config.toml
d_model = 192
d_shared_expert = 64
router_score = "softmax"
routed_scale = 1.0
norm = "rmsnorm"
norm_eps = 1e-06
tie_embeddings = true
batch_tokens = [32768, 65536, 131072, 262144]
seq_len = 256
Below are experts of layer 2 (counted from 0) of a mixture-of-experts language model. Rows are named router (the router's row for the expert) and show model dimensions 0-95. Each number is 500 + 50 x the weight over its row's rms, rounded and kept within 0 to 999. Numbers have three digits each.
Before each expert's rows: a language model's description of what the expert responds to. This comes from a sample of Wikipedia text that the model never trained on.

# expert 10
It responds to: Mid-word vowel pieces. Word pieces inside proper names and Latin taxon names after an initial capital, such as Cl-us-ia, C-ach-olithic, Kilimanjar-o.
router:510496456500612467500479534486448601458468554473599385482505510536594493506480443557535546642481528504485468516485504467491454472454487497543429552450506566518503363502518484423497515432435474561499542558338524538552525457511474579450526511542491513418465540462471460541575461454532556534

# expert 15
It responds to: Head nouns after determiners. Common nouns right after the, a or his, often before of, such as style, film, album, work, year, name, period, design.
router:460429472486407602454461472584568494524513488516477420412512517437491442472534542492514497580496541578443417526465513501491410575513513445466538632441490451543511457482454501493474464505515501443507472496545529399568513539442497510551512478535477471484447405543517587391428544551579565534

# expert 7
It responds to: Mid-word fragments. Short subword pieces inside ordinary and technical words after a first fragment, like nut-ri-ents, ut-il-izing, tut-el-age, plus digits inside codes and coordinates.
router:513518396512539521441421575486480486532498561541459487477542443572515496437517544547492415583421452486500498547485444507523457426466481526517530453503573584535473515529486495515528496538498538470569496519536478524511527491519557484454543460473583501538458504514505520498499474483469490476

# expert 27
It responds to: First digit of years. The first digit of numbers, mostly the 2 or 1 starting a year after a day and month, as in 2022, 1997, 2019.
router:452444523558522546567564482520485557478457520498543497517542478546477500460497520483442517593618480450491455491560469491497492467450477547474489494490473472467512488450550526524572445413452481470485502426394453627506475568522453535422518483556575548508531370456547437531438492554424511567

# expert 9
It responds to: Single letters in names. Single-letter or short word-piece tokens inside names, rare words and abbreviations, such as the e in a.e.t., the j in Sjeklocha, the f in Prefecture.
router:520538505484470481583478511446471553472462537463535548473487485471597502435529467554404510599491465455567510465583447542522561459522467542561434554524492557500478422486507548506533536428453520582494531446526536517521496495490533522517527499515457500450427517478477469572503519486521439449

# expert 29
It responds to: Single letters in names. Single letters or short fragments inside foreign or unusual words, often j, f, h, as in Ben-j-amin, Hø-j-gaard, dip-h-theria.
router:496585463397469477570457499497478433522467516552467513458486441497497451510521509567404524588417587453479556462522443485508523510532587557534423510504474507460547439460486487505496596517433520541602580423511505491498473454551582473486569468471459452422468576491504460562519498505543517470

# expert 0
It responds to: Main verbs after subjects. Finite verbs and auxiliaries right after a subject pronoun or noun, mostly was, is, were, had, has, plus died, established.
router:501473501480565564488573522586503525457532438449514505574447440529495434454545470550499472485433474532528530377504435571445474537570554506427503599511466524519506495523382547470522510501552529452527428567416560525408554374504448426474458497565417533422505492483526464402508507473538472430

# expert 22
It responds to: Word endings after d/f. Word continuations after a split first letter, often d or f, as in dist-ributed, d-yn-amics, f-are, s-end, amily.
router:385479531443527484519490443471510541483502446578527529456492545493487376557356495446562518541478456546493492533494582420536459535530544466443520442438613465459489464601482497575400597438446475498461547489577495553485538431539440522535435586481533498456454526525484443520550478518519439481

# expert 61
It responds to: Name syllables, ok. Inner syllables of foreign and place names, especially "ok" (Pomonok, Brookline, Jonokuchi), plus endings like -ik, -ors, -ia, and line breaks.
router:490547542392606494493504523497543416509524478580477535488512443450467350597595451487476400499550563474492425488460484550512447462461574480526493521560442465501416527578493404568442481437548496525485569495532494540449489485560562423505537467520461440412635494557496480507494433496585525522

# expert 59
It responds to: Word-initial stems. Opening stems of longer lowercase words after an article, such as main(tenance), spec(ifically), fre(quency), develop(ers), new.
router:599421490556465656431503427602495503533457428493492413451504523486496447507522571529512535516475508559505510452461556508491505545437570548526547580495510542457512428482534580495562403595557499447529408484499564444467537484360486459467541472478478462511463434537464542380463522472485555467

# expert 2
It responds to: Foreign word-internal pieces. Mid-word pieces of foreign names, such as v, w, ov, han in Latvia, Oğuzhan, Derwent; also line breaks before headings.
router:471530448548437411468467515556523510528508538491493523489466471480523435534476527374505404367511546523487515481598452508572495519501454515516473403484547493530603553603582466440467496437478392527481487552450429504526535488485498566531578454603538449494610510486559464597516503543490411562

# expert 57
It responds to: Name-internal syllables. Middle pieces of proper nouns and foreign words like os in Novosibirsk and chromosome, to in Concerto, ch and ts, often near table cells.
router:535511553501526445545515536429468555492489579484583500469592473508505492468458522495469477563441578521540513535623403618506489397472561390460517460490438531441507526546508509500436461527448536555460506450578426498617447543549518532437451434432582428402516592382532473572495427468529488532

# expert 48
It responds to: Word endings and determiners. Final word pieces such as -ine, -ely, -ined in alkaloid, cuisine, widely, and determiners the, his, their after of or and.
router:508603488476429494523464429500475494555507454575432483522510531510455490493413577607547409481508475376500490610512573504496515556502522507421501471502509460496498389417496498569507482515482598423554544439482426538472515498486566624424600490432504457530492493593542531447570537547548527449

# expert 6
It responds to: Second word pieces. Second and middle pieces inside names and words, often after one capital letter, such as T-ian, H-ap-oel, med-ian, Tim-ot-hy.
router:468454559553541446539511503477488554484517551467502513441476520482522591465515560484457473554567553512476461474543466598476586423434519478548523487528563500473509528571496476447523433496479591526473512453394539483527483476481512526526484491544496520499512511465457501564540506592562475510

# expert 32
It responds to: Capitalized name starts. A lone capital letter opening a proper name after a space, such as K in Kane, Hong Kong, S in Sylamore.
router:453455561417490559389608523560479520463458512567547546513462448498482487580517558395524558400592500544517562502477519490503477458495523465590400514620559502554551448465576445500562537463515507464519481565551411562476405549494620444458573479525503491519473522506477462483522423476483373519

# expert 8
It responds to: Suffixes and heading markers. Closing == and === markers of section headings, and mid- or final word pieces such as ous, ate, atic, ment, il.
router:395540409423472433513471562521544589547528443499409507499478468586460412488537470621465469442482601450558521473540531588675470470501363476489507540501518455506508434435468485447488485543505526558494510486445456519466496418444532501528508388500489511529564530539440476527516525436517513468

# expert 3
It responds to: Determiners after prepositions. Determiners and possessives right after prepositions like in, of, at, such as the, his, its, their; also stray word-internal pieces like agric-ult-ural.
router:477538467471388438477459510546538412521398430526515528386518483533390595485520493579511397504540536482454432589548549496522507556466489467491557507553462444506515455569503549476437504572530510532467568515523501476498407579448501499491406424550473454432386417489473535459521455527573520490

# expert 31
It responds to: Prepositions and conjunctions. Function words after verbs, mainly for, by, that, about, after, when, because, as in named for, succeeded by, plus heading marks and line breaks.
router:496599577454484542419509502533558470589514515493480438536478602478492578557516428571505450485493420461472541544585540603475470485468471516481530451544483394477546397575490501382549424536629549555534486394496556521503459435421461480530443427560539539520540518436523485518493521509479497460

# expert 13
It responds to: Content nouns, adjectives. Common nouns and adjectives right after the, a, his, such as civil, century, role, military, public, same, lost, field.
router:473478549474456496548543476605539626546381421502508505441448520441516484486505572483549511581380520557467503586451508434462449533524515493505586582494547423548477525563412489464476439424492469466443438400583525484453496495520494488581495471526508392548425418517550473416457578546534481411

# expert 47
It responds to: Proper-name words. Capitalized words inside multiword institution and place names, such as High School, State, National, Stadium, plus en dashes in scores.
router:554454557486524493390599539497458550525473539548534530513484521465432585516587655473535513471593546493485459507371516509462450555445534557515503542561455635515459495436488412557466503597452507392459479543638553471557501500424495583473518510442516490595536478608524491557500541564547539521

# expert 17
It responds to: Mid-word pieces, infobox labels. Word pieces like os, ose, ress, ides inside words (cos, deposit, decides), plus labels in infobox lists (Class:, Home).
router:433490497530534426535571489424443495519494524442587559496534432559549579496425515511539553589491469418490455521587429460479468447438456473543535549467470479550420518516470544524493628468455453522409454530519485495526567507479537503522494476501479472490523482540498457580507432484554510512

# expert 44
It responds to: Units and infobox fields. Unit words like ft, km, mi, lb, minutes, infobox field names such as Length and Level, and pieces after st or L.
router:527484484493467502542482494464518571459532527526398488461486551469634518447417547641448551479497470375414463603463492440458484493519550439470481566460530434567559497485501489427504544498533585434520480510514439460476564521449500442600496440477484539534528443488419471470493573460526535422

# expert 53
It responds to: Inner word pieces. Middle pieces of compound or split words, especially p, bor, ment, ex, as in Peterborough, RiseUp, homosexuality, treatment.
router:554545462528514472518480446475542516438455519504581516512524436419521448532526478525507396415550564392472485517490387580515525472541554525453476539439449548466476585516482418559492594445487473478584517416608411524578484456550548442477507551537522416520536490482515434547453486558451480466

# expert 28
It responds to: Vowel-initial name pieces. Pieces beginning with a or u inside foreign names and taxon names, such as Amit-ab-ha, Araf-at, Srinag-ar, Amate-ur.
router:498561419502536489569496537486479498534491555425371559452490437488525433511585519459462447444528510542557605451527482424574542530565425456585527453526534507479477495577509498438523442518560455508502518502370419490580598444498543533510473454548516521562454546526535550523532483438483455576

# expert 30
It responds to: Latinate suffixes. Suffixes like -ated, -ation, -ate, -al in words such as Related, Occupation, interpretation, and capital letters in abbreviations and infobox labels.
router:532511538558500424568507580588447485540459578507446521437537471551508549462492499558437560535503465526480475499499559634339481426497467509492550506556574530504508515473496520531553472453563404558476475547526429518473590487411484432508472561500496539479544516446482418473518498510521550465

# expert 52
It responds to: Numbers and political words. Digits in election and stats tables, and pieces like ign in Foreign, and words National, Liberal, Independent, Communist.
router:512573491474525414481512417471489476524439473510543535437480507392508544512555573559431388434595433454494423445496400465512537536497443589484541580577530539473510591474471465441501489403485462463506408504475555442477534541509535539542440537480487435491543534525509555463485573432583558444

# expert 26
It responds to: Final vowels in names. Single vowel pieces o, i, a ending foreign names and words, such as Kebo, Bubo, Neftçi, Indiana; also digits in numbers.
router:499577520575532427536529553505441522435488523566539562514486456579531506609485476525526468504532510504414474534493467546535556479491507587481511585457462492497448494544621434437461597441435453551405547587435489534557509488549517536494583458403561595559522535549516573471545423547515559504

# expert 4
It responds to: Determiners before nouns. Articles and possessive determiners opening a noun phrase, typically after of, in, is, with, as in the, a, his, their.
router:496536517501412472398522441471474472479472425561565451500563579619482577544454505525473457493535512512501423535492516505441604514496531490447460498533469487560511495529532431531564522490533504497480499537371441418515426554472424495378466482475490481547357501565463571372526520479531510457

# expert 40
It responds to: Letter n mid-name. The single letter n and similar consonant pieces inside names, as in Gart-n-anoul, Čret-n-ik, Bos-n-ian, plus the word in.
router:549606471446476505484465470441414426556544528496437460465488571570582441523536399536437488463449548422522503537510500592393426432563445483465545421469484563534457491564498502563447563477536425464539435605427397526547573429512440483580496426496483518564540546610468530468547499482503531543

# expert 14
It responds to: Word pieces and table cells. Word pieces after a vowel or capital, such as im, am, um, uter in Elimination, Ouma, outer; also digits and pipes in tables.
router:502428468435468491504486400430580525453523474457552509484492464513415582492500532491479587506540501512380484503476474520523458476526568539600473518393469535527486434494508438476502596462522452538487512550387447512544505604477553548432515632528496511438436484499439477469497508435511571531

# expert 54
It responds to: Determiners after prepositions. Articles, possessives and quantifiers beginning a noun phrase after of, in, to, with, such as the, a, his, several, him.
router:521502490491446505415510397582455418495419402482558419506547543601506588508518513523492452432569512553549484550500558580509519623520541430500536520563480449486523471466496522562517532566548515480508489449423503464483454591468452463419496440590508540497393396518488554358542472520579534453

# expert 60
It responds to: Infinitive to and modals. The word to, especially before a verb or in according to, plus modals and auxiliaries such as can, would, did, will.
router:573524525582520523483467491525485458440529480569580500560504613475432562505427397502547474490455393486481505438559517449485474528493514481441621456566470503532468486539601513457566544470497540468546515563530579430497495436549393449552494488480422496476496549515483527499504500415466513352

# expert 21
It responds to: Prepositions and word openings. The preposition in after commas and verbs, plus opening pieces of longer words like sp, pre, ex, estab, and sp in species tables.
router:595400499495453566466454438506457513472495439503504428506510499522514453596524519581522495421424498549563544376523498489562492506494510497467540540491451510400429519547493565554638489544512482406533425521473545466473536443424454572446496457528526530539554451527501559426491503431458500503

# expert 63
It responds to: est and ite pieces. Word-internal est and ite pieces like livestock, lifestyle, domestic, limited, plus sentence-start The and They, semicolons, and table pipes.
router:502491499489506463445515504484558489457546483471470487551476486651490614511526498480533542512492492495524414480465422500465552516535519494518448508572521504527444513504423608554531499495503468632472470483540474449594451580577427544573499479483525530478539479594489425515586412516446485531

# expert 50
It responds to: Sentence-opening words. Capitalized first words of sentences or lines, such as The, In, On, At, However, After, especially after a period or heading.
router:481482572427528529392502514555434569447428567612572561493505542434546567485535487466505557424565511520607511509574535428530486481470508514519433584592455533473537458492488492498437521432496515414535389490538472552550423590505571544439566551477459469562500450469521528464504428576501377490

# expert 35
It responds to: Conjunctions and determiners. Function words starting a clause or phrase after a comma or noun: and, the, which, but, who, her, their.
router:459524477492492571436512531505444451470506452474472469541531475555501503498584525523517404512395502514487494472527551551444464566439380371489533520590470372428545494449589572461508471539567555546541456558421523512507433473542490472497467474493491518561438390510473528420607454495491539432

# expert 23
It responds to: Second word pieces. The piece right after a capital or h-initial fragment in names and words, such as J-apan, H-uff, Go-og-le, Ye-ung.
router:460604472510472471502451474464430527547469548382401516518456516430533552446576503510531540555479511451527497447516486515514579452516470565568529468570459557454559480426488488579464412439390520517463512450384506476480547538483527539482482402597496460571591519463503472507486543468550508529

# expert 24
It responds to: Verbs and -ing endings. The suffix -ing and -ings in words like sett-ing and record-ings, plus base verbs after to or was, such as help, return, meet.
router:514508493402451470518458460493550513537492440512478431558500538513476477512491476549568542523437495444524481452444476484487497520423453488481589609454504493501535519462530621513498536533536465519524605472546481518393472623505428546495479492617442538513539508469537460571495485451580438474

# expert 37
It responds to: Family and time nouns. Nouns for time and kinship after the or a, such as year, time, season, son, family, brother, friend, life, plus there and after.
router:455482510516509627460471491509540512478491441568456486434461499513462430539544422473537462510389550523549461592438567494511477622445528513489529629447450464525560473577438550507464584585545566518568458537570518442515492500469446451540468533625524502503514544506541496504487504459596542426

# expert 41
It responds to: Line-initial capitals. Capital letters or first pieces of words opening a line, heading or name, such as M in ===Mixtapes===, Biography, Genie.
router:440496491414452488567430493478477545559504515593557470514469505526531525473468440428462532435522436436581428499556499459470490383504446535442470481514438484503489469463507610463486596462499473466554507451538440555572414455456542487443549524497506439441516490389548460455471453502505447526

# expert 36
It responds to: Infobox field starts. Bullets, dashes and labels opening lines in infobox lists, such as • Summer (DST), Coordinates, Length, Place of birth.
router:476514556403516541487562492482488528490434406515534441514559558397514491425467544578492461419499408392438589526428504459464489526599629527427514530510487584543509499520512452474475550541549559434513495483464516441528509520535517495437588501442522544535486484409482501510508386535453439479

# expert 55
It responds to: Preposition to. Mostly the word to after verbs like led, added, moved, plus into and for, and some mid-word name pieces like Tr-av-ancore.
router:518587550620553484523490568549462359495474507581544540538543470462522503560433536533501518483511410506464477463430480477547552424400499496491542494522517564496452468468561455484524486416482503451518529631493535535479555444508480425499474552459535545532538555404427521501539527463501499408

# expert 43
It responds to: Year digits 6–9. Digits 9, 7, 8, 6 inside years and date ranges (1996, 1975–1986), and name fragments like -ier, -ib, -ter (Brigadier, Claiborne, Gloucester).
router:519540475553592568582435478417480350551511562499592471494513529505464432554504497469587429530601562503567509553555470410479434488440572515480543426527531445548514555497449472552526580476399438432537443467464525517476528540525472560611570513494538485565440460450499570558517475525502519502

# expert 49
It responds to: Units and ranges. Unit nouns and separators after numbers in stats and dates, such as points, kg, km, minutes, en dashes in 1931–2021, slashes, minute marks.
router:504446485479506524457467456469445470467573487480495541544528483480525597517492533467450496479564521513427488544455489411475459505472437504385463487519506518536549452466496533510516399508473520397537509514551535489529534576500543532553477531491473483518435512474445489481473412464421529444

# expert 18
It responds to: Headings and first names. Wiki heading marks such as == and ===, given names such as Julius, John, Christian, and taxonomy words such as Genus, Species.
router:460446552420592498565491486533520569534352574490553496544418509494491591486509503506520452355425589479506587484483454505413512614525465571529539492503452398458523444536438581521459439569478534512489481524464559553480539540541449535479611581541481513500548559520491496595592448607537402474

# expert 58
It responds to: Capital letters in acronyms. Single capital letters or pairs inside acronyms and all-caps words, such as USS-R, ISU-Z-U, RTV-C, I-T-F.
router:559523467439501508477550567402565535433424547517545530544529476541454542459588462484479482470586537467551476525467468524572425481491533561482568491499450543488516527459449518499569461513588438567453541425588522568484523421398480494441612410498442575470578542448508442369517557488535507545

# expert 5
It responds to: LaTeX and odd characters. Backslashes, equals signs, braces and diacritic letters in math markup, tables and foreign names, such as \frac, ş, −.
router:559507552543568533590571465459475548472450585493508546488487569525622396575509528526482521509463477564509566460491562481472400494520588537516496470458413506462512489542485464507400576469458438533554503537520549553544517494498482529556527550432459434534445481516560450524442484547471487451